Weights of a small mixture-of-experts language model, trained from scratch on English Wikipedia.
Size: 9 layers, width 256, vocabulary 2048, 29.4M parameters.
Experts: 32 experts in each of 5 layers, 2 picks a token, a softmax router, a shared expert of 256 neurons.
Training: a variant of Adam for the experts, 5618 steps.
Below are experts of layer 4 (counted from 0) of a mixture-of-experts language model. Rows are named router (the router's row for the expert), up (a neuron's input weights, with its number) and show model dimensions 64-127. Each number is 128 + 24 x the weight over its row's rms, rounded and kept within 0 to 255. Numbers have three digits each.
Before each expert's rows: "comes after" lists some tokens at least twice as common just before its tokens as in all text; "mostly gets" lists some tokens that are sent to it at least half of the time. This comes from a sample of Wikipedia text that the model never trained on. Tokens count by the router's weight.

# expert 21
comes after: " |", ",", " \"", ".", "-", " ("
mostly gets: " J", "qu", " M", " R", " K", " H"
router:130151152129102141151125122146141155139093140152162161124129142100099133173133127092127149108172139135139085092127123128195116195111160143110142130149133123138143124134123159115104112135115122
up0:110170126133138178124119094115183115163106172119119137128128100134115130165127163104143153153097138124121106121134076135122134130166120143153104097112119120123119139147118146150106136141095089
up1:175193122129118137110138085180169134143129159099093128159142154146140149167108109103153136112126085101137106129113089126106161134112100119132090167125115096140119116124121091127116132122172092
up2:179171091112158161177167118125165118098129128101137150142140138132129105126103145113149119134107128178087132172096143123131155148122130137130098122142137136142148119120121127158134124119142093
up3:140133145112109122094162129113111157121161055151117151124114129138096143133089134117115090118127157144137178106122183115185156130167106138117158136123113174130134074139113157140088147140130139
up4:154117103131131144126126148090128153136091123106086096087122062108148167108173154097098148178115128143116191127095133131128119120115135129120154154134098141128131148138151182067112114153148101
up5:146113073120131120129109121129137169101106094101142099133120146084117118115160148128112176150113167156115094128096132114110129098136134092121116113146178153091127139128129127169116142109166140
up6:147155088137139159148137134129137129112154126139138136116098119135136115141158154151136136144137122129094134139108137073105144140145143113127107129107172105109122131143126106125108167120125140
up7:154134114142127175078147117121111123107115186135143148116141115105092106142112094130120131109154097153110148115102082142091158141112142159101124145135103165126118118098138128163156135153138148
up8:141157114137149147111163113148180120165125135162096144161110149172136108132119106160155095135127134132139143125181123139185134142072126124147080155103110144133125095150143120103137129106134140
up9:131149129100126141136150103126170144110152111079120136158120107075156169166157108134124107150125121174110115162156148081143126115101126119185137120154131125056119096095111146155105140096138144
up10:155141074132112114157153123122120134119112092156103153144140114107148095159089073122173081124156128153104183136122189118108124134116138099118160103109091173129149107143123122109121151136161133
up11:159107125123180115083123090095125164118154102155135137109108100141132112150114123130150115171127142102100163162131138136145132088099144153143143091101145116102133098120126107178130107092115127
up12:140140109088121157094091074118129155111140145127174160101109132155095109115133085095122152150127167108128163132074161111088143122162146138155157123140111123127122124117172144134103128120105127
up13:145178137154122101126146106149133104126138116146112093141155138173137098150116113114114114119085127166134111127153120182153101077182124157154127161149138101132083133090085113117113154136122145
up14:118142088144168091136160092136137106091097145113102151167142120119172149130152115125137148109102104146075160100151145132088095159135131149125093114096081127128148135150156167070144146171091111
up15:106159149166112151121134135158151182090137169141149113098161082150090066111111146096095131110086129173138161088116103121130156118167125104153119123097129170114136131137144128115105155106124143
up16:163100127156160129123108130103142163121113127133156091146137094135157129106134136150133193108084075107135182170139150081109142166127093118096107130114130193076152100116109107147135143123158106
up17:095131146124123136139158114098176121129115159076145129125189148141137145115176100125117110150143124148106121117095121146141168154136127146141131150148162135157122147082089132127134101151124100
up18:115113122128119112139136101139118169136160176108119131175152152125122106114132148118124131116125141154113137117125166161132155113089138184135141147086132116143146116151115130114143157159135169
up19:097134131090142091149133108144132147130099099131112100176145106119125111163128099139097050145085167149134142119125112124179106134096120125164137149116138124103115123126147138119170127154110114
up20:122109133146130142134211146087145124116129134112146116102125122122136105137101148126110115143106095135130154147128117101144166158131116108092081123141157124114157137112124165112112158152147078
up21:168137086128119098121125130177114189122135103134119135102137131079120116149127098127150144109098136139118095121064159152103143163145141117136085119132167156106140100122140157121101201105127098
up22:105169103146120146139161105126125129081133153126132139104109113121129127140092119108127166171119095093168155110124150130120152086152134067119108140109158124131114094125094157116087133149098103
up23:154184128134131125093136113120119127116147116110134160139083132097161114131129104127127148127137155165113122109150120060140189126123114113161142130124135141116137089098151162159144159179121149
up24:131115114127108127140122125114151113087133143124101107085135106138118111132200088111135123109132096139139147127108113131088107140108121103131121113147097183151141146095164120132114112090147071
up25:129119114134089153147154142135119134161127095114114116131136102125138147123147130109118117149083145131106122120148112129141128106155085101155119121164157167120143168097135094166114157145145146
up26:145143079122149143097149131165115167128136145148094148093099139130121160108131107143175058141127095152128128130147138115176132121112115103106139130079162139136165099091132134112082097128146132
up27:139171111172140151114166135127150120102155175143105148180145138135123099145124080124165154151133110100119107126152117066140144142121116112116136097119124153117128108132085135124130145085185140
up28:156132090141146131117120153133143106087119110139116151139118136123108120152124155123138124108132099176123154092142157155083119105120127143142156125060122134133145136133124128185135076152134139
up29:156111104154107151097136110132108141146150140130128145147098100111155130108153096132133125130128138143104148137106090121099123085133119131124148078106142156073143117082137131144138101154140116
up30:130144097102109123128119162133119103115133140146143094170109145117090056116115137120180131143110110178107148206136085114138164122110129131133147157127190141143146144124137093139118103140132125
up31:169179103080115154134175116129164134134148126114134141118133155143120122105086082093188147148156153102137140138137116097161168120078143134132151083135163143139116134117116132198108153124118192
up32:142152133091150148165149101154167119108102106092109122148138117150122103117127092160066159168115148143132129154106129078138132138142063111127155142109103129141093124086123105178131121134120095
up33:087118094075096150079147167140126134078117157118104102141125127120152111177163094130128133128124118094126120146114121141103134102127137063140074143117119171115106159129164142131154142084129115
up34:082132112109087107102118101161133093175092092117096125106131183180115147105137124116123147113102115088109128116142135108141138109133084117133125114140124163134146129107129158133093104177115081
up35:142158115099106100156176113119105167114126114121157147120133145124149130149131127105116093104106123144126133136090124088056146120134120097126144153151141148191159126121126139102117161111157158
up36:089134103150075126126138135113167102180109152117128152087122130093182082113122161116134133159113153147124130127132102106092167162108113126142108138154182147134127108134135110112121105153125135
up37:088150106107100065151119105183114128153155108087126134158096106069157101130142125126145102114121156112149122120127150143131122093161143128156110107125123137122151147110126068145133156125131158
up38:146106118124117129160153105133127122134143145138140113121099105127119109120140135100091144102107120154100141150120161160114170085060126102110121125150194149143132102124147187121093179178125118
up39:134127099112137118116134115165136106144108182099138129134084104114123099146098096152128151126117157159076131175122109097085151112151082146150154144156116146153179103124146101079128120109098143
up40:157135100133117162122132137159139074119115096107148114117131113122126143137115136097147121133144121122131119140134097127146104094104116129137095105144142144140133128128142154126097111158127207
up41:161143113114117162101112130110163147134135137129104087129117111174171139124146112130097135171099129141124132148142118088121144146146143162086122116156147151149152147093105157124091124125121096
up42:153130097108131161133162131113090139110119132150125155150137144110203101111122093138125146165165142123136125169151159099118131108104086112084130130127125121104124095085151129116143119076126119
up43:151175121089072094100123161155080109102161121143149118126138143147113102118119127081092112105108134159110101119128106162100133104164149096134134129146144143166112097139128146093131150126116110
up44:139126112175147124132147153172121067138137180102147145133139151126135104122161083115129096089106136146101115169129128166155143126087144099159090134109190149143138103146155139157071150160134111
up45:084102114142110070125122122162125113153156111144135119113159089164120117128136069105165094142115121103088131131098157138121122122150154155100138160104167146149136090138125158186109199137110094
up46:133131101090125054102130123123135128121117121106133116158087142135126117154151143135154135135159143142111141157140121139127097112118121142106140146122160123122181116135167111123123111096149138
up47:160138128126129147137154166108109145121081139104107114131096120088153124141090141124134176152143157179160128150117137141118149146102145122114118117161113129155159126141114165151100157107156145
up48:107156129145128140179124125154106130145080103149104079109143153117126088140120143132130113092074078097122095096097086126131137134146163128135145173095152119136135147114150093187160114127154117
up49:175114139091131115119143107107135134120145133106083140135144091104077167139130179150097132176146134138135119139131141124119141157123072169166095110098104127091151145126124145086081112132154127
up50:138119161124132110144130099087159150127140145128134137166147114137147141148134110113172127110120131155120134113111136114124114151133122151158139156103116130107147110131076138138163179130116146
up51:112128121155131139125149148103142117119141113153072100102130137155146137088144154122111121135125085106129145132147117122140115115148124123128127111104116150128142125114158123134119106099144176
up52:137109118157155120125126090106117141152083116114144172174153085145150097186132104132114080120111126110123108104108107117136114108084142139133173152141131081097153133133140146132162183146103114
up53:160122143138094132129163115125114068128124176093131128125119141130107097110118107113138135127113103094117163129100104173119132085131119093102135094169114138178119128117131170144117160097140125
up54:129122125154125157112158116087147081136157070132121155143135137162175154134136120141125125124139141118132143117148148083137132095123096174155146110116123115094121099083105172125152123127139104
up55:133141089127109147092145103114151145181162113140093093130116141130139042162114116137164085149137118104155183147164111087117119111141160123117124114140114168127161138141145093138126118094134143
up56:107155129145116149171164146108159095173129127089092122152137091118121107127146108137150133146134129158120151151121155084142116157111120087122139155164156136117166126107088149108102151122132125
up57:100138135077112093152120059114170090107133127092154126100147130120093124110148144108124128123103146128097124162113132157086159101113121153138133129156150134140119134119134101111114119129175120
up58:120113123103154141131110133117136096108122116113119129134119134121147110127158135111115139115109157149111125112077157129122146076169126112130124180136129136141143145139142139168110176153158127
up59:150177128123134137132165118095143123071099126114158123157108139159105134130115078127129164103065105099150147126100097117131121137149109125129181120111129141108157157092128135125165133073184152
up60:115142111134060170115137099123169150161139118131065108154149104142120146075123076113137155096148136120113136098097119110157130159127141084089156119116150164100134162148165143175122121105147154
up61:147166135134141098141132133127124123109106181140152093149128124162120094104119151123146150162157102146090133186102117138118126115121114148118092120160105123158131169142130100078131170099159140
up62:153180093121149135115108124133116151153115101134132155158144139149138084125121117141109110111114146139034108169120114103131174156130168116132151146109129125111166107146128164130121105128106102
up63:122156137114104155156123094139141115130108081129139102158136135139159088107109138126149164124100102089120134123083122119139133139136098133146177160138115136124149153073113107125124128140190118
up64:136154152131102127114147146146173143122107143088105139133154113160139118118137145135121112133116099118152109118114086134090126140117077183115119134092104113124154136114104104113137123151142137
up65:183119123124094163158115133155103125143147179072134128139140117161152156107139127119102072130149117086110127137114105122092166147193103134149127157085140134172158092120138084135120140200132115

# expert 29
comes after: " the", " a", " and", " to", " of", " was"
mostly gets: " f", " n", " d", "ac", " \"", " st"
router:126126149081109137135160160081056139134147121157137114145123093174120133134150136104159110115141139086140138114127110157179142158074099130122158132120171142155148139094140117103135112110128123
up0:138132128117138137135151112116127128154145116134097116173113111101156142099126082144144131141137086120128109134150129044112125129152092105114122115154096094161138123167111142137083172126133091
up1:125132095094096136134111126135116152157117110104114116157145152159138107131158075118170156141120130124115122147129113111099136137120078121123125102119099139118117114173107174141119180155145073
up2:153142102136128144123156046123132130163163138099107145134103117088146078152123136133138147157128125169161169130166146072162117126126161089158107130129110106109148124088119141140120123136152081
up3:132095061155150127093169111083154053150160118140108137107151114134153140195126127135133114132150089165090166124159112129185147136105114115162126109156118149097153108108119169071097112142129127
up4:132103118154114161127136107139166154129135155110093119117119143111143129131099099080115139144146141118092115129113129101114142160140148146127113103094133133112135089129135144129140112162132122
up5:142134129129116113121133143127099124122096120104103149098173144146179144148145092113053153100145155145138108124112114089108138097131125099151140082141118126143136134121114137162089116110139166
up6:115124125097127120137107127057120099125103157143147151146146129133101181154098144117123115112139146147127136106118142127122150109144140106099099150111139115162146160147113142084104136156103149
up7:090127123129115143177160169133176134194160156125111115135111140149131131107128100156135108113112157124131131174136143113153153146178100110089138139161123108111131121117104124118108163145114105
up8:093148148116129086138123112090137178118140106110084094150117121130116117185122110116131161164096094129125158156118162110129132113139101114123083194129136101125145160129108117122121133140123117
up9:130177162156146104146129138107146122178146166136169164124129126137134117101150128099111109094113165142117175122069139139133155166117132119147118143140107101143153122128107170130105137119099119
up10:093139110132128135119113132114126086131122119123142137143123118147134094112090138144087098135094079133136154136114141138147124163137116141136132164123132150118132129150124120131150110140159104
up11:167172118127132131140151152144140130119084143129104123148128135142118096169140092126098143094074104149149142178133106129130152150132138114123071168154162135139080155142109132150159181139095109
up12:088134082097119134133138132146139133117130152116158084131089129110155136119153098120116156138132110141125112115111086117101162112128091126104110062107095143131118093125066169134112184112134119
up13:134141154123140116120128085142164130114129127111110138145099151149132149129130104137126131165166082117131132165185105136111114117114106159131061131138121144124126146148131106127152179129100133
up14:135120129119104148135142088132142110118129125138110099137113138144083124138109086131158101114121120098143146125135122126135128093092157093188133120116177168140196115107110134101160135122170073
up15:146162075127129139108165105146115135157130117061098145150178090128131144090120158110142134135099145148129105142094158134117184127095106125136094136137090132139169118118147127164148157133146104
up16:114126098174147112139142140113131159147131144139084106128161123127190141126107079127164128120127121080145137184113129115114124119134159076123133155142136126135126112103139133137140088113149081
up17:098130098100119125162146134107146125086144106158101126139080111090134128168129143118140139157096154132130122131102080111135161109121138112141146123110154118130154098091115111132132127156168117
up18:133156116093074128080122110169143111142136133110123130112146139134131149154115110125107092086120142147107131177112100161101194126119129129110145080128143107121145131088134178126130134110137141
up19:126107126158118129154155099117151115167125131122162135117090141153128129087142107106119123096132133126103107144119142141143142128164121107111125118100158126149135105141124148139140128186103152
up20:155145120148113109158165128100134148102059119167082136121107147114149179117155156122114134130112133156124144162123114109131144140127112131106123150121165109127194092125125151122127112140116089
up21:098168140149139145087142116134149136115131100132078140128114137119177111167151139105159136077159154154139162104123122106090133105152128113092138143151168114139131126143082139126087118124172152
up22:091113124144117127115167145118146135119137098130128114096119118137107176107112125104146132122112086131135131135108091107116124138169109143132137135141134157154121063148152153129128130139141116
up23:098087109099107152098130085112144136090108111089120150097123082105156147141105131141118118127114108160109168104122162103175161095155131134154107090121136123145111102092100202158118162147124109
up24:131130131157136108124155096121134149124127144124113093129130120128133130109103159112122180156081148101110137131101124140116170146161114100142080144145107165124120122095116130106140112137161113
up25:126134110150112103164170142091171123171133101120149172129105177149098136123133109131081123141130131133146086145107142111150160120163100120068090119148128126111146154115105105133078147160149109
up26:140153147131085117153165154109151184134127107109117131127128126182160131100086133147150147062154130101101140118118133152151087105119120154133110142100096122143169117130162126173127115116176162
up27:132106123153106130120141154120136114124131142166091099134131126159173085119108159127146138153120134088132152169100154085140112114116111135134143139103075172140147116135112123101131093111155110
up28:185135138093165157088138115097139136133096136137127093113149100140153076172115116118159102143115127100081124104129140122148116125117144131140124128148067114141121137127106100085116159153104109
up29:176130109128104137142148125140127131145104125137096079114104120100113152112112121118136138114166138150135105134103122082162157127131146119119122157129171128108163089131089137145136114107102116
up30:094124072190091114151139128167130143129096133116166118151139156140118107129103142101131169140138078098117096145127151128123124103133113111131162146094127188148126160117145128166154124120108118
up31:152120119157074155123101106135127158163145103111099158126085145060165170134121120117156109118118094135118161153091159144110131136143113091160136132116142122090140108110119172118150132115149127
up32:117116138186145137149124153154157077152135118107101145120152125157146138154156133124154104172159107126137148085144128145094109115111134157142097182106141097100186157083106150106152133139138107
up33:136144128128143091135144138150107110158123115145135118120157126144124150105119158105141123106114132106111141125132105121114154136135132148162149097115152105106115112086137139114165130121103134
up34:136139133131097109074108145102164116158108145111148131119133090134149122106115196103123130145105172153061154115086110165132150151112118122125133120116140152107121155121119145131133100143139166
up35:155125110141197118142109112111107117165150123128108124123111109116148106107154119134126148114121153106095134136140095081094138083149118072159112151114154126187155152159101131138129091148134139
up36:134156110112152120115108146136119116109128138142136111122133104149129094139135126131172100155132120099134136131164129132134128087121120129131140170151124111166134116154108158163133134109100130
up37:123103092155110094055101113154110144101132113116153102132111131149114132153150100107116137147178180118126122091108164120108089061143167157131133101124151142123130131100163147135101164116144139
up38:131140138130120091160121159081182123132070160112183133118133149162110109140104118116123153102139155116104100158097113132123160154126161141112128122108147081144147138110116166165103128152147142
up39:180128115095123182139105112131132098125162138167060100141172173137167127113119106142150125100136125131093163156106113132143097145155057086106149136114092121139160129129099111131112128148150124
up40:179138123093141106081143130075153124140128102118135154147111120145148119101127107099155149131148104130143179126127124107116147115138117116128136117091148122146120141118105066195152142084132105
up41:153114071109104125123161068103115150127124154121170117171154142079127168110156059135140140109111125126152137135133111053093134159192118111123126100169103110112161154112115152127086160142140077
up42:137117146115161113182157118141110089145147117133160096135112157144138096117117131126110153112134092087101097192153108131139139121163146118093135167112134120115176083141109127150143198129171090
up43:132145087104185132075142147178140128135079146107087145170178079119113129151136106138146129149117133144110157153116119122146174128162126157136079141178155157150155139066123125117160114097109140
up44:110152163114117161126145121113186074146071115132139115113137095145121148089114129128110131103157089142135096139157154117126106151146131150155112122124111135180122128065121166159147088100159157
up45:112152114174135119159165115131122104113122130130167173095158163150110139139105131117114130188115155163108126162103121136140134099130154160119131129122158157097161131107124145111122116163079119
up46:144112098151129136160144110107144176113101145077151123124171115108098135110152146094125145118141187151144145115125127090103118122127124154152090168123114128125132138116144131129148118183148186
up47:122094127114124135116143107143136140099109118151121143132126103160134123134131124115115092104159173183098162095122166121135121132138144136137116076111132172115108119100151163153135126153124140
up48:118132090126169086130152124117121157109115091156109146146146112135102150099138139122188150178164129129127163133126092094093155134186123122134147139170127124120145128125110146084087079107076103
up49:108146092127119183128143121149139123100151067116072112103151132120117134125107114130139145109140098176125138096093144068146117056125140115145122154165177138105116093109130125131097109145152122
up50:119176101124131155087129103150148106136147105128105121160120116144112135117188105111175112145157152159131135105133164125142105118100213142103109161116162135120153132126181086112097125155130142
up51:130113074109162124135144099107133146087140174145088120146069139130121150169139092123145150100145139144102156178154125120136161171120108121162161154122118143103145102136129164109116128103132108
up52:110115103147114151158122156060143124085113150110158123130124174098107171145150124101134151142100174130077060153131157136109127126140103128159137118120156168132109134122131115132120142149080141
up53:137123102120157108128122137123115102161106123117130074125110131201150077142115121099114123129106102089098147143131166107147110141124129104146095156145121168136140076139147101149136162146110137
up54:130136133131106129084190156113109119132115161157134131122162082151152089107114130103144117126160104154106133141157152090136152156172123166123143092163114153158122125093130128142146138164133094
up55:149114154104116129093136149083131139112116092141133075085146142141096158137156100137125142115107136170114117157106156088119122068127154138198138124124110112152135093100126104127119101135137140
up56:135158145102129135134113105090126091167130141085079172144143100126184130110094123103125142115117152142132112094141107092086135109142123172131131109122101137135137090110148105175129162155132154
up57:121151163107110095120181116144159117121110148129131100122104104112135140151072126114191116120139079097127089127089069116143162138146152137134123078115097114142134108141144151125135145186134123
up58:120109105156176134099146131136164116106132124136110114107146136117125113128105093130108144165100169116092116134131087104144157122148065138120094119135101109167129121071130137129080123129176100
up59:133111126122153160159138115115105085112106120127132147144150150142151138127117148118125120153125150103113193156091137120114065137149130109141122118126155125101153153099098162146116130159161102
up60:130143135129104140131103138165173099166100148103154130129128123135140107161145134119155174149124076134138105130145106138143097138174129160076118107094129121147119137127114106099095158122169126
up61:152111105099103149153152103132119171159131100139139147156112097088134142115160099133106143197113147185129076100116134096073118113108106125189088129147113126133134127159129140147158173115153080
up62:140122137111106136113163110119134141156117118104148206122122134105147151090096132099144178122101103139080094128162128144100116097129139121126153148096095130152101136143100099123110169128142153
up63:105136116154122076125142152169108151119140108108147168158111105143125097160148093086097084157145130175155120101151129131098130143165144110133116148149101159125134127120142134154114121107153164
up64:154121148155131129108111173137121161152126161115144114126144113063165149120151129115124143124084100179098144148187149079158121151120101153120115066134102142108108099136125136148165125139148159
up65:143104133120145147135135122132133167131116107167099104150116134106167112134128130114119153169114122115116140124129124093117177101112128099157125095169126126126171109108124119125130131112116103

# expert 20
comes after: "-", ":", "\n", " (", "″", "°"
mostly gets: "r", " sp", " •"
router:127132136144164121105116152125143098153127134136158107162146093123112149134176142113178116084145113124141120098123093141123106171136154125122185153079140118159123138150133128132080137138116159
up0:107135096105117108103131144092096104121107119125124134142148075129129140165153144096169103121144113139130140094090085155102134124144166159116140131109152141156154124097145146100108150148128120
up1:124082105164107148154140138116154111137107162103132114158103122133128118167123117114128122141142135163110175172099162102136171126142099104100124095118142179116116120131137156152109158149137121
up2:125133115077140138110137155103139140133097127132115119168123151148104136161129128101127136111098096125119138127153142059123108147127119115131125140171136124109140180175101132137096136134203140
up3:100110099135125109124130132125122105083152153128110149125150095174141076137091111098122152125123141141121141130147097106135150082143154113178165119154151072138126115101114151125078148126134117
up4:141111075088136100117132103114127134132130156105110136120115079153174110145138120125160152146110143141150090091125133123148167152156139142160112163129133137164113156109110118154092153170151088
up5:164143103102146171081162143152153149154106120138083152110127128105142119142108150147145144128117129126117092145097127104120138154139139126112117159152129162152121155133109144149122081162154111
up6:141139118104132130138096112109107125155161122124146109162105151127133118114171117123111123129105138138122102152115150097149120100141115080065162144135137186145129150138125100155091131132106113
up7:106116077069145103135125130090126163157120134155157136138144074100112141140156077118147110151156144107117125129130145140135095139184108100163147124144081178123131138117109109128171122117138113
up8:147149127106110141122092132130139159140083151104136096112132168131103129119141167126162143116161069158147099135104122102111116149179135103141133133120149142074116091106140126136133177154124078
up9:097118120122116179144141136088157111123145162145114127094092142134110113165142136079132120159108125144145156157154133114178127116203140106127128135154143201141131121129136127131112151138132146
up10:165100131129135114150140112090150130122152156118130112139137102175131127167171122124182132127140130168122108108091109110146142126144136079109123155092124151110103103124157163139116146140129117
up11:141145143174095116155130129122115139141128126120121147169081177123170137183128115114117122111155075130115164131164146134140088152123114161128135156111129132154116075121136126103142148131136149
up12:140079094096122132160154115074116153120143097145126160098101136158157090144154119109124123140134170133136152134149145109137139116146132133192168138125203163122160139129142156150103145152142142
up13:132076104176158112138120088115113102153153165112117176131107146095122090145126097127141129183138180128142134110110130092136133128172140111150139111162134160079164142088103134137139135142121108
up14:169128141131124144082139106143147141167127130141131134152106089132155161108168085113183140180111141121128060124122084146087160154157108138100127106139114130112137124096156141165138125143124137
up15:171153116102105129123137105112094134137111122149127138167142080138126128131150128113162181119133118125107145142069131133140098105163140118101123116147131132173124135093093118160144108176138121
up16:177153134102088166136122104085114143118114124126098140121125139131116125206110127135115129144140119166155148117114109122120186098088133090145135124108169146138158153125092133142103136190151105
up17:091161145098119151124133125140127113161149140108114117140077118118137140127127080111145158162146085165137180134163098136119110130128103148080106126130163182145123091119133138137124159110115125
up18:144131102121129129085119147128108121134113102145162128115123094131103160171176079089177150148124115158149127143116121109156125137157122150118130141112142146146171118133127148154124119137172143
up19:130137096152119091134117074175117104146131158116150111126111078126132115173149110092186103125107103088100133125135108143155153170103141116101132126139156146142156145136115150117111150165095101
up20:131146141108113116130144146143094111105087096113126143164100078117134139137174126092097109156155137149137174131095182133151154155142082110116106178128121103164150098109117108106108150150132113
up21:172095111114147097121152099134163142130106117115141128156099112163114104141142099108164159106138151089134152153115167119138135139171122195120110141124102135160132086142098182174141135165129139
up22:138172102107128115127094155111132112141151157149144144125123140099102131144155130110123101128077103168160126115073094151129096133135124126141165136157117136113143143095120137112096139111125119
up23:152142112097156159142099131112135099161075107120100109171148126128083112141111124102152113142137141112146135109158119149149152138128116136122171122095107135124114085120134108101148145159098102
up24:144100123091126131151137125166150138127118123161129102140178077158107095131167092142137072111147123136126136131128184131131135154120150157133084186167133161155131108136152144114131154170096123
up25:134160141137128173137139110142146121112116116176109154145100153115109146136114108144101110156150114162102194197158115130142156107155126103140109139084133131107112164065118141102075104138121166
up26:105093125089137099099134139112135168156125131092133091126160116138157128104111091138140147106130137172127154106149116098146121100109129129139093124155181140152100142123121090140093081131112129
up27:158135127129145102140108110145112104130113135083122138112147129146180133140126132114143137102120130157101112124053122125139123154133113128086163133117105119161126096122131166176101111113149149
up28:137133123096144162133155090110133128120071127128113143163134143197094146132137122147173128153141110167111136167098126146149152070101145136126121128121140088123146124079129143169116129118123122
up29:121142096152125183114163107126140105154099142110096152124113121134128124104149133119101143113165129135109156159101103112091133169160097115137114089135117166105130138110113142105156147168172143
up30:159116149107131117143110125132159096114107140100158158159115135133165145129095111103131146094148119172136145122119106118082127154138114092133121128108170121134154071141127134153069164133132114
up31:121130124143096109109129105126172117145117129111106151095079150110167140128117075116155143122146123093152120108189106150126187132169127110182131148120121179102108116106083134128102131137162136
up32:112139130150086112146117109161156185127103097114128113138109123164139098141165093105103137097093099153140125194170151140178141153099139098103141147087147166143135124109091126091101125135127118
up33:138136111130131139114119144156164140129133106142114137104141091154111169156113142080128133161109139157089115107135123131120146142125122154122128139102130154140141139099105155162125121186137105
up34:117140106110188118174169110129122165150087120083123097141139130127129113168165072122121157128141120170162140148121168085113136152146099113129128136148116204161106122140135169126111150129099129
up35:133150096143115110113152118119139150120113136097093156123163158141149110231138092130130099120124121176092163135135121131147116123146110104142117143122122144101148123103106110118129123148117139
up36:134132117097096155118157175112102141126132132141121103117109165181090132134101106123110144182130140141136088164154094131148121128175115142107092136119181134133141141140081119114136131137116159
up37:127150141117100135122128134153161164148114130105073111133134104123143106139162089107130110152091147102111134146143136110133117123162146160108104128146111157119112100100121106103108138197123107
up38:135102111130100120119141094104140162125136072161115103152129131156106074176113103134159133127098086135106141111136142159196174136117163111155153129156143140154109140136137164135134155112102133
up39:174138130159145121129112144186131161102090117111145148124166141115145128168124132131050147161083139131115122154117086110131107131088139110133112143154125129096170068113130122109201108147157148
up40:148141118150147126156129124139161115150085119197141147143106113111127181142117137104138137096081125115121157162164126136134129157159128106156105108075149147185147108137116122147119156112131139
up41:131149118109124141121179141143116132159111146143124163125101135138133150116144118116169201116131093125099135143068110098175128131107115138126132101163124117111145107142133143093119127076110162
up42:101133121131123132113150132113141109107105135116070141156118131149135083123144129117141081165176110167119099106115151143159115116137130142117135112150130150105150111173148102107097145157103094
up43:106177113128143141100146151131142059154090151123124117158130074104113130156125138105169134129149125143160087121117135125080131141141100175146099131106138100152126105125093111122108152152127133
up44:124146122161128102123148127140134124153088156107162091136117121151158128140134129104144156141101111104126134099120144101120147160101125132137104129121149155174155075149059143164156118151143152
up45:129132132098137111172142116131112152129124109115118128168112122158112129162118133125094124131135131122119091117116143143150148077095124133113050090149155101098154144095189140160121153104132164
up46:177146141122127131145129181138147151097162128158114119136087091125176113113162071121140107116104143118099132126201138120152120118120109130107115160122163146115128106132097156146153150116121129
up47:127131155114103112140163133082108139154146105124126148151110145161084181136157157141132144109107097099146090147145192139156125067135103088134115086131114186107139089113155126102160140125115115
up48:167164110135156179125141135144139082154121162109088153102114117086138116125096120138130113152158158161135126107183157130121153108135119147156114127110118134138144169131120163108098139198175101
up49:160123141133096143141146150100125186154100158137101141162095144142164141174137133102129182119152135136132122119149129131185167143115109108105104112150164176121137100113150140112146134151144138
up50:118128145128113182119178110131112158116143115158092110094128101151162130121132112144108115105121159108116103086150117124095131123126141116121109147097139159132130129131119125155109112132095099
up51:141140113100115087107126151154128131129122175084131149143158140142140142132155119142154160101163109157148124157095078115111095144111141143124154136092113119119138078079110124107143097107097096
up52:163133142143129141127134097140132138135147151102117134126151080120134127118146104105145111117087141135129090118079126127130139130148096185123081171107128163139121111119151166134123137122123139
up53:081124144111103112141125153091149147125092120088137124121108136115101128116125157138087158117115132113102169149098116185148163129109108133148119138156108129110119105126153107136131128143133144
up54:104129081134146105147122093153150116158142114131132122167103123068114137140148119125117149158164129123079126127103126114131136121138082137146076111118110188138139087131133123150132130172124106
up55:123141135123154113120102104093106145124111156122164114149106135150179128158127141107089121140134115080112143167154150166140144128124089140162115141080158126118117103105113126179158149144145114
up56:145129146122138163143142080141147131128148131136096190154141104103138179113131156125074108177142128113121126126108162154145125139143151144191137146127185120165093150124135131117106103170119131
up57:166145100082141141115163132104108183145117112102132141158102105100116131137118083143143120134154147116131120134144115119123156113144124125138150104085158138099111178174093089155073129109111156
up58:171110137135127141116155152101129131148089122100126106164101098126119148127147142116149129122164108111115171100096139157135059131123125160139084134160104103152141101119159136124090160168138093
up59:163143070095115153099142103113147151122145125111153124106088129150094102143112134124107142130113140100115151083150105145130146124104141156151106135150103110114138138124142123174128142084130135
up60:117106109129115108150137101122126135149149152113129150105143128106117093170148109140118145083106165122139137148108127123103119154123124119102088148114167157107164105105149141167079166174101137
up61:079102139088134111092147140082130146147106102105146119173112169117132122125126110090145103109122111142130128141159147128124114156107105142135173130112145173116117116135135142120097157100124115
up62:122149127164147144171127128118155127123132118093122148150135137119117104157111101099099129149108096151124141111135145111116126148115123210142119119167123126130142130142130155150085152178127094
up63:112104098102153146111171122128158088107158155130109133119158151092096159105118109118084087108149112164127162100127129103121094101154125194142164096097142119106141116106113119131090113188140148
up64:119167107127107125121132111157116102145119130178134149088145137110127157121096148118137148186132114143114132165113149157146147140146117116187118105096131150120137079109114125145130143134131129
up65:102136104120141141107145145096132062132127120127092165161158152130144158140164102122112098139163123093131124196129134089115133134149136163171149126099114162120132103119102145141126133188150097